Experts of a small language model.
Experts: 64 experts in each of 13 layers, a softmax router.
Below are experts of layer 2 (counted from 0) of a mixture-of-experts language model. Rows are named router (the router's row for the expert), gate (a neuron's input weights, with its number), up (a neuron's input weights, with its number) and show model dimensions 0-191. Each number is 128 + 32 x the weight over its row's rms, rounded and kept within 0 to 255.
Before each expert's rows: a language model's description of what the expert responds to. This comes from a sample of Wikipedia text that the model never trained on.

# expert 45
It responds to: Month names in birth–death dates and date lines, such as August, October, January, plus first-name and mid-word fragments.
router [165  90 171  97 160 100 143  82 163  69 155 101  93 101 123 137 159 103 157 103  81  92  68 167 111  83 120  92  94 164 170 169 102 141 154 160  93  95 106 105 155 104  85 171 100 119 160 139  89 106 161 146 148 114  98 100  85 165 172  92 141  88 177  99 159 153 103 116 169 149 165 167 117  90  85  79 103  85  97 131  93  79  76 143 165  93 100 115  78 114 101 141 122 101  88 161 107 173 103 178 157 124 108 110 118 104 161 163 161 145  84 163  91 102  88 144 118  78 106  86  91 107 100  82 170 156 164 153  93  89 105 149 112 102 168 107 176 155  96 155  97 112 169  99 104 106 103  96 103  95  71 166  99 160 139 135 159 148 152 144 104  96 114  96 165 101 102 104 175 163  90  98 102 138  87  92  93  90 142 166  83 141 104 174 161 167  95 108 150 151 175 140]
gate1 [167 101 131 140 127 129 105 154 166 124 144 120 100  79 119 127  95  54 194 161  93 112 131 127 116 107 108 104 125 182 122 206 144 147 167 119 147 126  75 119 148 120 124 112  94  58  91 119  91 152 138 101 135 101 120 136 109 158 154 125  48  99 141 166 123 113  87 148 146 180 158 107 187  82 152 100 118  89 111 189 117 125 116 140 123  94 159 117  65  67 101  97 137 147 105 114 141 136 118 109  92  70 109 124 153 126 114 134 162 164  74 135  98 172 116 119  92 147 138  73 116 115 162 165 117 127 167 147 113  70 102 106  92 137 150 115 134 199  92 107  45 190 167  85 107 133  98 149 141 132 110  95  95 127 116 111 146 149  65 152 111  98 181 121 126  83 159 122 213 146 145 104 122 116 174 135 123 132  96  54 111 150 185 112 147 122  74  76 118 128 152 203]
up1 [128 130 124 177 101 125  78 189 101 153 112 147 123 171 108 172  96 109 122  65 106 189 140  91 153  47 110 125 166 112  99 138 130  96 180 110 135 151 110 142 159 105 183  93  98  93 102 124  91 135 128 104  80 104  79 166 153 135  69 134  77 124 131 121 164 100 147 183 114 148 128 124 185  93 140  97 105 167 115 231 207 142 123 129 131 170 120 102 113 107 141  98 104  45  90 110 177  94 135 129 157  81 106 149 140 107 108 130 144 134 139  57 103 132 100  97 113 122 160 118 129  67 101 129 102 130 104 146 107 133  91 121  59 126 141  91 178 149 123  66  89 168 173 145 139 162  98 110 178 114 142 112  97 104 119 144 116 104 101 138  86 126 183 152  81  95 112 152 150 146 107  54 131 123 130 109 130 136 157 107 116  95 102 142 100  93 130 121 141  63 135 206]
gate2 [102  81  99 135 127 143 124 105  98 108 141 187 135 114 105 123 149 144 117 131  32 124 145 149 124 108  61 100 161 183 163 160 142 133 138 106  65  79 155 123 128 187 130 174 130 133 141 179 119 128 143 139 141 117  94 127  88  94 175 109 208 135 181 133 146 115 146  84 133 181 144 187 174 157 147 119 106 116 124 114 125 127 131 147 108 115  90  65 130  94 107 111  74 135  91 164 133 177 130 141 133 107 172 112 129 106 194 126 161  88 133 117 158 127  81 157 149  83 134 101 144 152  72 140 129 133 124 136  68 116 153  91 168 105 189 142 125 125 142 132  69 130 157 187 151 112 198 149 119 121 163 157  50  84 120 120 174 189 140 175 170 160 104  97  80 110 176 136 149 192 103  70 179 108 171 107  83 175 160 130 147 155 158 145 152 143  80 135 129 145 116 135]
up2 [104 108  76 140 142 137 147 148  88  66 161 162 138 130 110 105  85 128 135 143  96 116 126  81 119 105  96 122 109 158 119  84  96 147 172 116 132 114 176  84 158 155 149 201 110 111 135 140 104 148 142 140 183 118 130 164 128 110 195 156 140 159 155 151  96 142 199 132 151  85 132 144 139 127 131 135 108 122 129 125 117 193 145  90 126 152  95  52 154 133  94 105  21 127 111 188 118 185 103 111 172 134 202 122 134 108 171 146 133 127 133 192 131 123 125 185 161 154 181 125 144 125 119 108 183  88 139 144 117 114 115 123 183 146 146 135  96  85 129  90 159 126 130 174 107 119 191 136 149 129 154 106  77  78  99 179 154 122  25 149 101 166 115 116  98  58 137 148 156 150 167  65 215 155 127 139  74 132 129 144 101 133 181 109 136 135 138 122 130 134 136 101]
gate3 [ 98 128  79 163 145 108 133 114 125 138 105 191 118 106 143  97 186 140 104 146 163  75  89 169 143 106  77 125 136  82 117 138 149 174 152 135 114 107 133 130 109  75 109 119  73 103 161 139 129 171 126 127 161  96 145 115 107 102 155 160 118 171 134 123 135 161 123 113 204 163 124 146 133 105 123 149  68  80 113 119  81 170 110 141 173 101  86 140 147 115  71 117 119  90 100  84  40 203 147  93 175  55 143 181 120 123 135 119 183 115 137 136 127 130 133  95 112 109 123  84 165 100 121 155 139 124 143  92 168 108 111 111 128 110 121  71 162 114 139 122  82 157 139 165  84 146 153  88 154  83 159 113 104 174 181 102 144  42 159 127 112 145 192 179 103 174 156 103 148  60  84 117 102 144 110  85  35  73 148 130 132 146 132 136 120 156  88  82 146 120 127 149]
up3 [118 120 162 118  95 136 158 130 137  67 116 118 123  98 137 175 102 130 110 109  87 132 134 128 100  77 158  87 119 156 177 156  37 105 125 115 126 148 117  99 152 149 106 157 152 149  83 156 104  98  78 155 122 188 113 121 169 194 111  90 138 115 156 146 121 103 104 142  92  65 127 164 125 135 132 137 134 142 152 156 166  97 132 140  80 166 165 128  72 114 150 138 117 133 131 190 215  61 107 170 114 163 131 110 158 131 126 163  95 113 139 142  74 148  55 149 127 152 136 169  85 144 158  95 106 152 164 161  63 146 110 147 100 157 134 214  94 157 136 135 157 101  97 110 162  92  92 180  96 115 105 159 166  77  86 154 128 163 123 166 114  94  79 139 155  89  64 104 107 189 125 134 137 142 164 152 183 153 126  90 178 164 132 101 156  99 201 133 121 165 159  99]
gate4 [147  96 127  75 127 137 113  68  97  69 113 152 165 121 110 177 104 107 148  91 138 112 114 163 103 132 177 135 141  88 127 150  92 126 116 143 132  93  93 122 156  93 113 155 109 150 137 160  73 141 169 162  82 129 145 147  40  96 157 112 181  93 165 135 127 120 149 121 120 156 154 129 130 131 117  87  97 112 124 130 106  86  97 147 133 156 102 132 159 164 111 168  91  76  87 147  96 106 106 154  95 101 108  52 169  66 139  64 158  95 110 165 129  73  99 127 122 126 166  86 129 138  86 125 133 123 153  75 154  89 122 139  81  39 152 140 147  57  47 143 147 158 206  73 100 149 128 108  73 118 149 134  89 158 125 125 156 132 110 150 143 165 113 116 137 107 107 131 142 108  80 117 147 127  58 131 132  79  88 169  87 173  74 132 102 129 178 165 103  65 161 125]
up4 [169  96  80  76  81 132  97 120 107 122  89 129 119 144 132 128  87 132 103 149 120 116 107 167 110 144 175 124 140  91 113 110 113 154  89 188 132 113 130 105 108  94 113 129 137 101 116 152 146 168 137 109  20 120 120 158  99 152 100  84 168 108 109 141  56 134 166 129 166  70 145 146 170 169 194 138 146 129  94  98 103 150 117  54  84 142 162 126 179 137 106  95 172 145 113  81 133 117 118 156 121 106 108 146 122 139  88 127 122  92 101  58 145  63 185  86 102  98 219 118 168  99 132 162  64 153 158  79 131 130 116 155 104 120 116 121 140 150  43 154  96 179 150 104 147 106 121 154 148 165 165 156 177 111 176  88  60 101 118 147 132 108  89 137  81 137 155 162  70 183 152 140 150 128 142 114 127  96 165 130 154 127 152 116 106 111 114 115 149  55 100 124]
gate5 [153 115 147 135  68  60  34  98 159 123 131  50 124  77  92 106 166 145 151 125 145 123 107 147 130 107  80 146  74 164 177 145 117 157 119 137 134 159 183 104 220 148 101 128 138 181 138 165  58  61 159 141 118  91 109 157 131 164 160  80 161 121  82 117 102  95 108  85 185 129 162 116 108 123  92  95 117  98  77 153 103  54 102 128 131  74 152 127 102 113 139 166 137 146  95 162 106  95 100 140 118 142 104 104 108 165 153 127  76 151 121 101 141 135 104 130 122 156 144 124 127  71 132 141 124 185 103 178 121 124  95 157 124 116 159 125 165 195 110 132 137  90 138 109 182  87 135 139 114 132  78 154  74 160 119 102 125 135 125 136 135  81 150 145 113  84 100 127  84 116  48 100 107 120 152  88  80  62 138 168 132 129  97 117 103 148 117  99 163 188 141 133]
up5 [159  83 117 142 115  77  80 145 163 138 136  94 133 128  73 101 149 162 172 120 137 206 152 163 101 167 123 204 106 121 172 173 126 106  73 119 112 204 111 178 124 125 171 150 174 172 114 106 115 122 140 117 145 151 160  96 153 132 123 107  86 153  83 115  81 116 112 149  88 123 150 138 118 130 102  88 109 158 110 140  88 125 109 153  90 121 159 163  77 189 113 109 157 141 130 105 103 107 178  82 155 180  94 136  83 131 126 108  52 145 138  94 169 151  97 113 108 140 100  85 162 108  95 104  80 200 109 151 126 154 133  91 187 150 105 122 170 113 148 159 141  94 142 126 169  92 178 185 140 136  52 117 111 147  90 145 137 187 133 112 124  93 151 134 174 136 147 143  93 168  69  75 156 114 162  61  77 128 155 160 156 155 115  77  97 144 112 100  96 146 168 121]
gate6 [169 120 132 151 171  64 138 110 128 162 155 122 104 111 152 119 111 158 112 148 127 120 147 146 122  95 168 113 112 138 101 124 104 106 155 135 167 135 161 104 147 137 114 182 125 103 132 121  97 131 140 214 179  56 151 124 171 132 179 166 170 146 173 148  64 120 102 110 116  79 113 120  76 146  75 159 101 102 141 121  87  53 103 160  77 166 171 132 156 131 122  82 156 124 124 100 163 130 123 112 161  88  78 152 117 125 172 154 138 130  85  89 102 108 150 179  61  53 136 136  77 131 161 138 177 158 151 149 112 156  75 155 119 145  94  93  92 179 109 132  72 125  66 104 145  97 111  70 119  97  85 141  76  88 179  89 130 120 138 182 108  91 188 127 134  97 147 119  87 187 140 194  55 127 125 149 137 114 144  79 134 171 116 143 170 117 109 142 142 121  96 131]
up6 [109 125  78 157 136 105 158 141 108  89 161 105 134 108 157  93 169 164 157 160 151 138 107 103 105 148 139  92  99 146 133 147 105 177 106 141 118 103  95 110 116 116 183 143  99 112 180 108 126 140 121 159 140 146 181 185 164 130  76  58 103 158 112 150  95 116  88 124 113 116 111 113  99  59 121 175 149 205 127 142 102 166 108 141 146 194 125 194 129 129 114 121 158 158 133 138 171  32 129 111 171 127 134 142 121 121 149 139 116 221 144  92  91 103 177  90 138 103 160 157 102 110  84  89 122 133 139 134 133 122 147  91  86 112 118 112 137 179 136 144 126 122 130 110 129 101 192  61 102 105 122  90 113  70 165  78 114 120 161 149 121 142 174 159 122 106 103  93  52 177 161  89 110 146 132 117  95 145 124  44 136 181 119 199 134 121 129  85 175 144 162 197]
gate7 [111 172 191  77 146  96 119 123 116 112 124 105 149 100 116 145 165  91 110 148 163  93 128 182  83 124  99  86 127 161 132 125 131 135 158 146 108 183  92 101 115 208 100 132 116 117 166 143 128 125 167 153 122 103 143 155 116  94 141 138  75 156 145 158 157 136  86 132 192  97 118 137 141 107 109 166 112  42  37 146 106 141 192 110 122 117 114 125 144  88 113 201 115 130  82 151 113 136 148 103 126 126 124 129 115 187 185 127 143 142 134 219  98 160 130 200 136 127 113 103 135 145  99  91  98 139 120 128 125 132  49 113 175 176  70 125  59 163  59 154 127 131 145  68 133 108 121 114 148 142 143 162  91  49 144 131  99 161  60 152 141 128 105 146 110 134  88 179 129 147 112 142  64 104 110 125 172 107 135 140 124 179 134 100 118 190 128 115  96  98 111 161]
up7 [132 185 201 116 145 124 104 145 102 116 119  70 141  59  85 125 122 115 106 168 129 113 112 141 161 124  78 109 109 140 124 139 166 127 167 110 162 197  94 106 125 141 107 140 146 118 138  79 156  98 188 167 166  94 136 170 119  73 131 150  71 180 138 159 135 145  38 145 178 132 104 184 135 103 171 120 145  86 125 115 140 148 185 132 125 123 171 155 159 112 136 161 124 165  80 154  92 104 145  85 134 133 149 161 124 185 135 105 129  96 103 160 105 132 162 246 135 101 122  76 159 113  55 159 118 115 116 164 119 176 109 113 172 120  83  92 123  80  92 184 118 156  94 100  94 106 144 122 121 166 148 112 100  34 157 127 141 139 100 148 122  77  80 111  98 163 116 156 152 112  89  89 109  97 147 147 174 130  83  92 136 140 113 130  93 162 131 106 151 104 111 136]
gate8 [110 146 160  97  85 173 144  72 165 117 145 111 131 121 140 124  97  87 135  59  81  88 134 141 135 121 112 156 111 189 127 108 164 143  75 140 142 106 203 132 180 109 102 136 141 174 136 156  96 159 123 136  67 136 124 109 100 112 158 134 118  65 176  99 131 117  76 118 147 163 185 122 134 163 120 138  70 147 154 211  60  95 136 152 138 116 107 107 134 119 146  87  83 125  72 101 132 154  97 158 101 131 133  91 151 134 176 119 127 158 106  62 110 134 116 151  91  88 182 110 111  70 133 126 131 139 134 111 133 119  93 121 128 144 142 134 113 119   3 132  71 127 164 109 138 118 102 158 158 120 116 132 108 120 122 143 162 119 181 143 132 191 158 131 126  79  51 101 160 203 109  77  92 198 117 128  88 104 110 145 143 167 122 164 124 132 116  78 148 105 108 182]
up8 [145 115  66  98 159  98 123 150 127 108 107 158  61 159 130 128 125 151 104 147 167 131 129 105 135 135 135 112 141  76 140 130 107 120 171 103 106 124  65 123  80 116 139 142 124  43 128 130 165 122 133 134 118  86 148 143 130 124  97 141 144 113 124 123  83 122 169 118 141  97  99 125 107  72 127  98 170  77  96  37 149 146 136 120  97 127 133 171 135 126 109 194 206  69 144 125 141 120 158 119 175 108 146 152  87 114 104  66 161 101 118 223 132 162 151 117 141 152  79 150 113 185 131 111 162 142 122 194 159 135 160 146 104 144 118 125 208 118 241 113 135 123 105 113 105 121 135  44 112 123 111 136 115 147 114 135  99 130  83 115 123  92  95 106 150 151 177 135  92  66 127 158 121  78 100 127 135 138 184 160  89 112 140  87 103 160 167 199 131 125 171  73]
gate9 [107  81 128 151 112 105 151  93 141 106 106 108 119  96 216 144  57  86 136 158  99 110 152 101  86 128  84 100 115 152 132 177 111 151 174 140 134 146 140 140 107  86 140 165 129 133 145 104  83 223 164 142 138  86 126 153 144 138 169 125  76  80 179 112 117 157 136 169 156  83 152 134 115 117 135 151 139 122  87 158 110 129 152 131 160 143 117  90 119  96 128 118 125 175  97 124 157 102  89 182 169 144  92 113 102 149 144 146 138 121  84 185 153 145 172 121 129 118  92 178  86  88 103  87 186 114 173 161 121 200  75 106 106 157 148 106 159 151  92 113 121 126 109 128 159 177  43 102 129 148 164 141 135 100 124 188 169 141 125 144 102 142 134 121 164 140  97 176 200  97 139 105 147 172  75 160 118  93  81 113  74 163  44 148 137  95  94 112 107 164 101 179]
up9 [143 127 149  89 131 133  91  80 157 120 155 137  83 146 131  95 156 130 131 111 144  95  53 134 140  96  45 139 117 124 125 102 126 110  77  91 138  99 105 130  93  85 125  63 182 128 178 137 130 104  84 100 203 110 137 115  31 149  86 140 183 127  70 146 112 156  74  74  71 137 141 134 172 108 161  77 171 149 170 173 148 106 146 178 122 119 154 128  94 116 183 127 142 141 128 167 104 139 115  85 115  98 144 109 193 137 105 109  96 155 163 110 163 173  84 120 154 166 161  82 180 110 145 103  97 163 104 151 142  70 104  98 122 106 154 200 137  96 128 112 127 113 132 138 142 110 159 135 136 138  67  94 158 136 134 146 139 171 161 130 155 111 176  63 142 188 103 115  82 188 123 131 162 115 123 138 181 131 101 121 159  66 144 164 126 137 108 151 167  87 150 119]
gate10 [137  96 207 146 128 134 165  90 147 144 116 121 132 116 135 158  90 151 152  95 130 157 109 131 143 178 112 140  83 183 166 159 134 167 142 119  65  78 109 125 151 113 120 162 121 126  81 132 100  74 174 136 121 122  90 101 104 114  75 175 147 151 139 123 143 149  81  82 154 201 186 128 138  98  55 107 130 149 139 105 137 187 118 172  95 121 159 140 161 160 155 148 141  83  92  82 147 110 101 141  72  72 133 118 129 122 132 135 243 165 179 164 127 115 123 130 122  79 100 151 114 196  91  98 108  98 103 102 104 136  81 112  87 110 157  98 144 154 119 168 125 125 140  73 100  78  74 129 106 108  72 130 120  95 134  67 176 115 147 130 156 127 134 158  82 104 161 150 165 217  91 132 161 160 152 134 145 110 117 142  96 171 133 164  85 161 139 125  71 105 122 130]
up10 [ 87 141 115 131 145 102 106 180 164 129 123  88  75  88 149  96 189  98 111 109 166 110 126 169  97  99 119 122 159 174  85 134 102  49 136  92 152 132 103 129  74 170 136  87 112 100 141 125 177 162 123  78 189 158  93 127  89  90 204 106 132 137  93 124 154 135  90  80 147  91 125 134 150 106 162 153 103 136 148 148 119  88  91 101 145 148  58 126 134 137 107 113 110 166 153 156  99 148 149  97 206 156 157 118 146 124 155 136  79 165  89  93  78 116 118 156 140 156 132  92 108 113 145 162 205 124 143 126 122  64 190 153  92 192  94 180 143 141 163 105  71 144 132 151 114 152 165  91  86 138 122 117 181 155 138 137  81 191 113 124 135 150 127 113 128 110 105 150 171  62 155 152 123 135 119 122 117 167 131 112 120 122 195 127 173 107  82  75 191 124 118  76]
gate11 [182 172 142 108 148 162  97  85 160 133 144  73  67  96 138 136 111 157 105 143 135 134 117 132 165 117 147 142 106 151 106 180 165 135 216 136  61 121 127 131  75 100 168 128 102 147 162 118 143 154 125 124 147  77 110 179  46 138 124 110 115 111 103 119 134 127  93  74 137 129 137 146 180 161  95 121 128  86 129 133 185 171 128 103 124 119 104 143  91  95 132 133 152 109 128 185 147 127 102 160 144 128  79  46  94  70 110 118 149 135 144 102 131  40  78 137 133  70 105 114  88 148 171 105 133 139 150  98  83  90 114 108 123 112 125 126 107 133 142 126 108 130 135 105 153 112 109 141 120 211 145 116 166 150  79 138 132 107 117 160 123 122 109 191 158  73 150 159 154 183  99  63 144 134  62 144  60  44  98  89 129 166 184 155 127  91 157 149 127 173  90 146]
up11 [130 137 132  65  97 101 125 176  97 137  84 182 138 164 106  93 118 124 171  67  71 173 136 164 154 125 136 102 144 127  76 149 114 133 120  88 177 113 106 105 208 145 123 169 136  96 107 164  25 147 102 133 153 168 117 114 150 113 127 176 158 145 200 128  70 129 202 113 101  95  68 180 142 107  80  61 141 186 117 158  74 126 115 156 148 102 128  98 138  99 128 115 153 126 161  85  87 134 180  88 115 142 122 152 154 135 127 147 115 120 141 147 159 125 147 157  92 112 149 112  90  82 114 167 154  77 137  98 139 127 151 161 112 121  99 130 122 139 144 141 151 109  99 153  69 136 104 142 165 117 108 179 131  81 152 174 140 114 110 118 178  98  88  82  85 127 123  40 116 112  98 116 108  98 126 167 144 186 143 164  65 129  93 119 142 174 123 144  95 151 183 155]
gate12 [107 162 142  92 116 131 124  71 154 202 145  92 144 122 134 122 108 163 100 148 127 103 119 156 149  48  77 125 141 131 151 121 177 122 136 121  87 149 191 167  88  96 137 161  84 188  79 191 154 122 109 113 148 102 130 169 112 151 159  89 128  95 186 108 149 107 112 145 136 160 146  97 153 177  86 133  85 146  99 132  87  31 139 146 148  91 105 150 131 117 127 138 155 123  85 119 173 203 109 141 163 123 126 131 145 166 146 178 179 151 133 150 119  92  92 149 152 105 173  93 111 128 103 121 215 174 136 148  84  36 106 152 105  99  67 150 168 154 134 153 109  98 114 136  69  58 102 104 129 124 144 140 153 171 125  74 115 165 165 124 103 108  95 100 113 104 137 129 135 124 152 140 168 119 152 133 108  81 180 143 181 169 157 176 150  93 106 149 160 109 134 108]
up12 [111 103  68 169 147 125 115 119  91  50 132 168  87 106 103  84 142  90 113  92  79 177 130  97 110 191 148 113  77 137 130 194  89 157 160 160 169  75  90 114 128 120 139 106 155 104 176 100 129 117 125 138  98 112 141 123 129 125 108 154 110 172 124 120 149 136 130 144 141 128 112 150 100  72 130 123 155 102 148 173 206 184  81 140 155 177 118  82 115  98 122 133 102 123 176 130  57  99 118 173 118  89 117 122 107  86 154  74  84  86 137 136 109 128 138 132  95 136  87 145 108 120 185 119  82  46 123 120 149 165 137 132 154 143 202 104  92 145 147 109 160 134 152 150 172 143 136 134 144 128 116 115  43  93 122 174  95 131 117 131 142 158 117 137 157 129 122 113 113 157  53  78 102 163 112  83 160 150 156 111  90  92  85  52  70 127 159  90  98 176 176 155]
gate13 [119 101 143  91 149 100 126 185  82 127  80 100  81 106 103 112 123 105 156 127 113 166 104 123 134 128 132  93 132 133 189  99  89 162 122 121 121 118 132  80 174  85  92 135  53  85  65  91 187 105 113 131 137 113  53 105  72 111 167 114 205  76 117 122 186  93  89  96 113 116 104 122 185 158 134 123 171 100 119 119 120  99 141 133 168 113 142 144 155 181  83 135 108 202  94 120 112 133 149 179 138  86 100 108 134 112 152 123 143 125  95 115 102 145 103  78 124 113  82 115  79 107  98 131 163 183 138 190 119 133 128 142  89  85 161 142  97  90  86 181  74 107 144 117 151 146 153  48  79  90 153 108 109  81 123 120 124 100 158 178 109  71  87 138 117  98  55 165 156 124 118 123 174 118 164 136 105 113 131 156 113 176 121 152 114  93  87 132 152 119  70 147]
up13 [117 104 127 200 157 132  84 198 143 104 179 117 165  98  59 165 149 154 168 141  66 155 142 160 126 166 123 149 135  76 147 134 133 144 121 113 124 145 137 147 152 107 179 141 100 158 119 102 142  51 103 134  49 161 169 155  97 195 129 158 156 165 105 152 100 125 141 118 115 122 146 168 111 154 117  85 165 144 148 142 104 110 123 100 113 137  77 172 191 147 123  97 139 111 143 161 132 136 134  82 162 113 159 153 121 118  45 108 133 111 127 142 174  77 136 114 150 114 133 129 128  99  64  97 103 134 105 218  96 155 143 122 143  70  90 129 104 159 132 145 107 110  91 166 140  63 139 179 147  95 116 132 139 124  75 156 117 151 136 196 151 107 157 123 119 147 138 130  85 158 197  93 160 119 181 155 124 192 119  77  65 141 105 113 113  91  77 160 172  89 126  93]
gate14 [137 157 160 114 180 123 143 114 125  90 163 121  58 113  69 196 121 139 141 113 112 110  91 193 183  84 107 126 116 136  85 156 162 170  83 153  65 139  93 123 161 173 134 195  81 124 168 146 122 160 181 134 153  78 122 122 161  85 106 137  43 141 162 109 120 125  91 128 142 129 125 179 148 193  98 158 150 113 136 178 128  77 146 116 119 140 116 135  77 137  79 182 141  99 134 115 125 148 150  82 119 133 166 122 153 123 151 178 160 101 131 136 102 182 117 167  94  76 125 108  90 114 109 183 165  97 126  82 129 174 105 106 116 105 159 155  77 134  82 158  96 103 121 114  94 145 139 104 131 150 104 125  82 158 150 105 123 151 161 166  69  89 162  95 168 120 147  85 148 211 154 110 109 137  78 168 159  59 154 131 127 179 116  94 112 142 115  98 105 160 103  91]
up14 [116 143 146 105 102 171  32  94 146 128  71 115 167 158 126  90 190  78 158 207 127 152 107 117  96 222 117  94 168 117 145 119 136 167 215 151 127 132 109  88 151  73 162 102 166 143 140 126 123 100  56 111 162 129 122 148 142 145 162 114 118 104 148 181 119 141  94 147 129 136 137 119 158 130 143 139 126 107  84  70  83 132 109 143 126 142 128 107 177 109 126 151 111 197 140 124 132 135 106 158 131 131  71 114 157 136 114  35 151 128 101 136 126  68 125 134 148 185 116 138 130 124 178 100 131 147 159 118 100 135 196 188 163 131 120 137 187 127 154 143 160 128  97 158 152 169  80 152 134 122 128  88 132 147  81 171 124 145 126  74 204 170 140 124 159 123 125  80  43 109  67 177 125 131 169  85 103 144  99 122  97 125 136 131 143 121 149 138 155 121 116 149]
gate15 [169 105 132 209 104  82 155 157  58  98 179  85 136 104  76 131 126 127 144 103 126 120 146  76 151 101  79  97 113 232 167 154 118 125 183 133  81 139 137 115 111 138 128  91 139 111 129 183 131  93 112 151 128 149 159 136  78 118 155 133 125  90 166 140 124 163 100 133 224 142 177 185 121 148  82 129  86 136 117 121 175 119 118  74 123 112  96 116 123 106 136 135 129 167  96 137 135 122 134 138 143 141 122 142 103 140 173  98 167 145 162 131  89  73 146 127 111  44 113 134 136 160 112 163 139 103 192 135 126 162 124  99  84 175 151  88 105 147 140 138  66 156 133 110  52 105 108 149 100 133 173 109  80 137 111  72 115 135  92 152  90 124 120  78 202 105 147 115 161 146 112 145  71 146 109 120 121 123 149 152 102 150 106 138 135 131  75 140 131 140 235 169]
up15 [ 99 152 147 132 147  61  79 159 108  98 126  95 163 169 115 149 149  50 134  97 159 118 135 126 156 140 101 124 108 158 155 146 103 111 181  61  98 142 106 163 203 154  77 126 129  98  91 175 119 101 109 205  99 116  92  86  95  81 158 162 195 115 150 140 198 128 120  98 222 133 124 201 111 151 134 123 120  93  76 160 116  98 125 122 152 171 106 139 158 144 135 101  92 189 121 139 104 162 179 122 103 162 169 151 112 138 121 134 144 161 150 139 106  83 161 132 153 131  91 169 159  49 148 143 148  94 148 157  90 121 124 120 139 103  80  56 130 158 114 125 133 175 167 115 109  72  96  80  83 104 133 143  93  78 115 143 117 113 154 108 143 108 126  67 101 149 105 177 134 133 154 139 158 155 163 130 107 131 130 140 150 181  98 136 138 150  90 105 194 147 131 166]
gate16 [157 135 121 157 189 148  89 103 123  85 155  86  90  55 163 105 122 107 145 115 154 115 135  96  98 122 103  96  68 123 166 154  53 175 137 153  82 103 155 105 104 105  65  84 133 126 158 143  78  94 206 178 121  76 157 144 126 190 140 118 105 108 113 173 178 137 149 106 187 158 186 173 115 111 184 143 180  82 142 162  93  78 141 111 147 109 133 122  78  98 112 179 151 144  58 198 114 143 121 193 141 118 117 212 136  80 118 152 160 110 140 121 164 106  89 135  74 101 119 134 158 100 148 104 116 137 100 121 134 119  58 120 120 107 125 130 118  84 132 135 147 115  81 108  92 102 159 159 101 128 144 151 149 141  93  87 137 150 120 162 120 143  54 140 142 148 181 155 142 144 152  99 119  99 130 104 121  95 157 163 187 139 166 128 126 148 128 142 169 174 136 134]
up16 [103 136 123 149  61 138 158  87 164 163 165 136 145 172  73 182 125 116 103 110 146 108 116 163  86  50 136 175 148 109 125 106 148 147 138  84 130 116 160 119  94 115 215 128 126  91  63 162  94 138  81 115 135 150 113 117  99 131 146 108 121 126 151 138 129 194 143 170 114 120 157 102 160 115  66 107 130 165 131 183 115 156 104 134 161 148 143 107 152 125 127 109 124 113 133 137 138  90 133 130 140 173 143 138 102 132 172 143 133 116  93 140 157 138 160  95 168  71 124 143  49 152  96 147 167 125 149 151 116 151 126 118 161 140 157 145 156 234 155  94 119 146 130 139 159 123 106  80 160  64  57  98 128 126 130  99 185 103 174 101  30 133 185 105 172 159 113 118 133 143 100 105 116 191  64 166 130 166  81 154 172 129  93  80 147 113 134 186 107 108 119 176]
gate17 [114  84 158  95 131 125  74 151 146  79  95 104  70 163  92 168 117 122 110 111 143 137 114 185  93  75  94  70 152 132 167 172 137 182 115 134  78 112 134 151 162  94 141 144 115 142 127 145 104 160 132 139 151 157 172 116 134 134 198  88 141 124 175 124 117 111 124  87 123 176 133 143 104  50  84 168 157  58 114 125 103 104 200 156 144 150  81 116 147 139 150 141  79  70 124 140 105 144  89 126 139 134 129 174  63 117 128 121 103  96 102 109 135 136 145  76 155  81 126 130  75 106 134 177 132  82 156 164  85 143 100 138  63  85 130 106 136 133 163 162 137 117 121  69  83  69 141 119  90 158 104  91  99 174 160 113 135 189 163 168  91 101 222  78 137 139 120  78  89 145 110 142 145 113 117 146 119  84 100 135  91 149 102 134 170 117  77 115  76 137 136 164]
up17 [118 104 165 120 154 121 147 111 131 135 117 135 134 126  82 178 113 106 177 139 110 130 121 140 101 125 131 131 141 173 106 101 180  76 123 118  96 110 107 121  69  80 104 120 143 131  86 196 108 111 128 145 108 162 120 173  89 148 127 166 135 126 182 123 203 119 198 110 152 102 183 147 184 119 151 114 176 153  98 121 170 166 129 168 151 118 167  94 171 141  86 168 140 204 158 122 150 103 116 154 157 179 163 142 148 203 117 116 124 116 122  67 183 132 152 148 108  82 172 106 166 111 116 134  75 118 103 129  86 128 123  75 164 119 177 116 149 108 136  99  65  84 157 141 131 177 162  73 103 111 124 134 140 116 151  81  67 163 190 127  71  98  88 161 109 193 157 132 135 145 105 153 110 129 103 153 187 159 171  54  99 131 191 139 130 157 150 141 144  93  96 161]
gate18 [139 116 143 110  92  91 189 129 160 144 152 139 131 128  80 185 151 148 109 156  85 129 129 158  74  97 108 120 118 143 105 122 112 115 128 114 121 111 149 143 118 163  88 162 114 139 139 108  80 104 224 140 134 104  87 150 112 110 177 161 121  75 132 119 115 121 162 125 142 120 133 156  77 125 129 133  78  87  73 147 157 105 102 150 156 144 121 143 163 129 157 149  86  55  81 205 157 189 141 105 148 150 150 109  91 113 107 124 148 109 103 118 139 110 164 175 154 104 129 135 110  93 130  95 125 159 164  88  84  98 140 142 196 154 128  63 148 175 102 156  89  79 137 158 138  75 105  55 125 100 155 143 118 176 164 156 199 169  97 167  90 147  62  86 150 140 219  94 170 144 128 105 122 142  79 116 124 135 175 139 148 126 103 144 131  81 159  91  72 189 175 119]
up18 [121 130  84  83 114 151 174 114 180 189 116 109 112 105 140  75 117  92  88 119 109 118  79  79  71 133 116 158 120 139 101  86 149 148 130  88 155 136  67 105  89 140 157 126 114 111 146  87 107 128 159  89 168  73 132 159 104 126 166 130  96 103 152 151 142 165 175 155 113  63 145 134  88 120 150  73 121  92 104 148 139 105  68 167  77 124 158 171 139 116 169 135 186 133 165 211 136 179 103  58 154 154 105 152 139  90  85  54  91  59 182  97 152 165 130 161 149  95 117 165 132 121 179 138 137 151 102 178  82 133 162 106 168 121  57  86 112  90 142 140 124 109 174 123 184 114 135 106 146  63 127  89 151 154 106 126 140 197 130 118  93 114 142 110 193  77 139 168 151  92 102 137 140 126 103 159 133 130 141 101 147 115 152 134 122 145 164 153 108 152 105 137]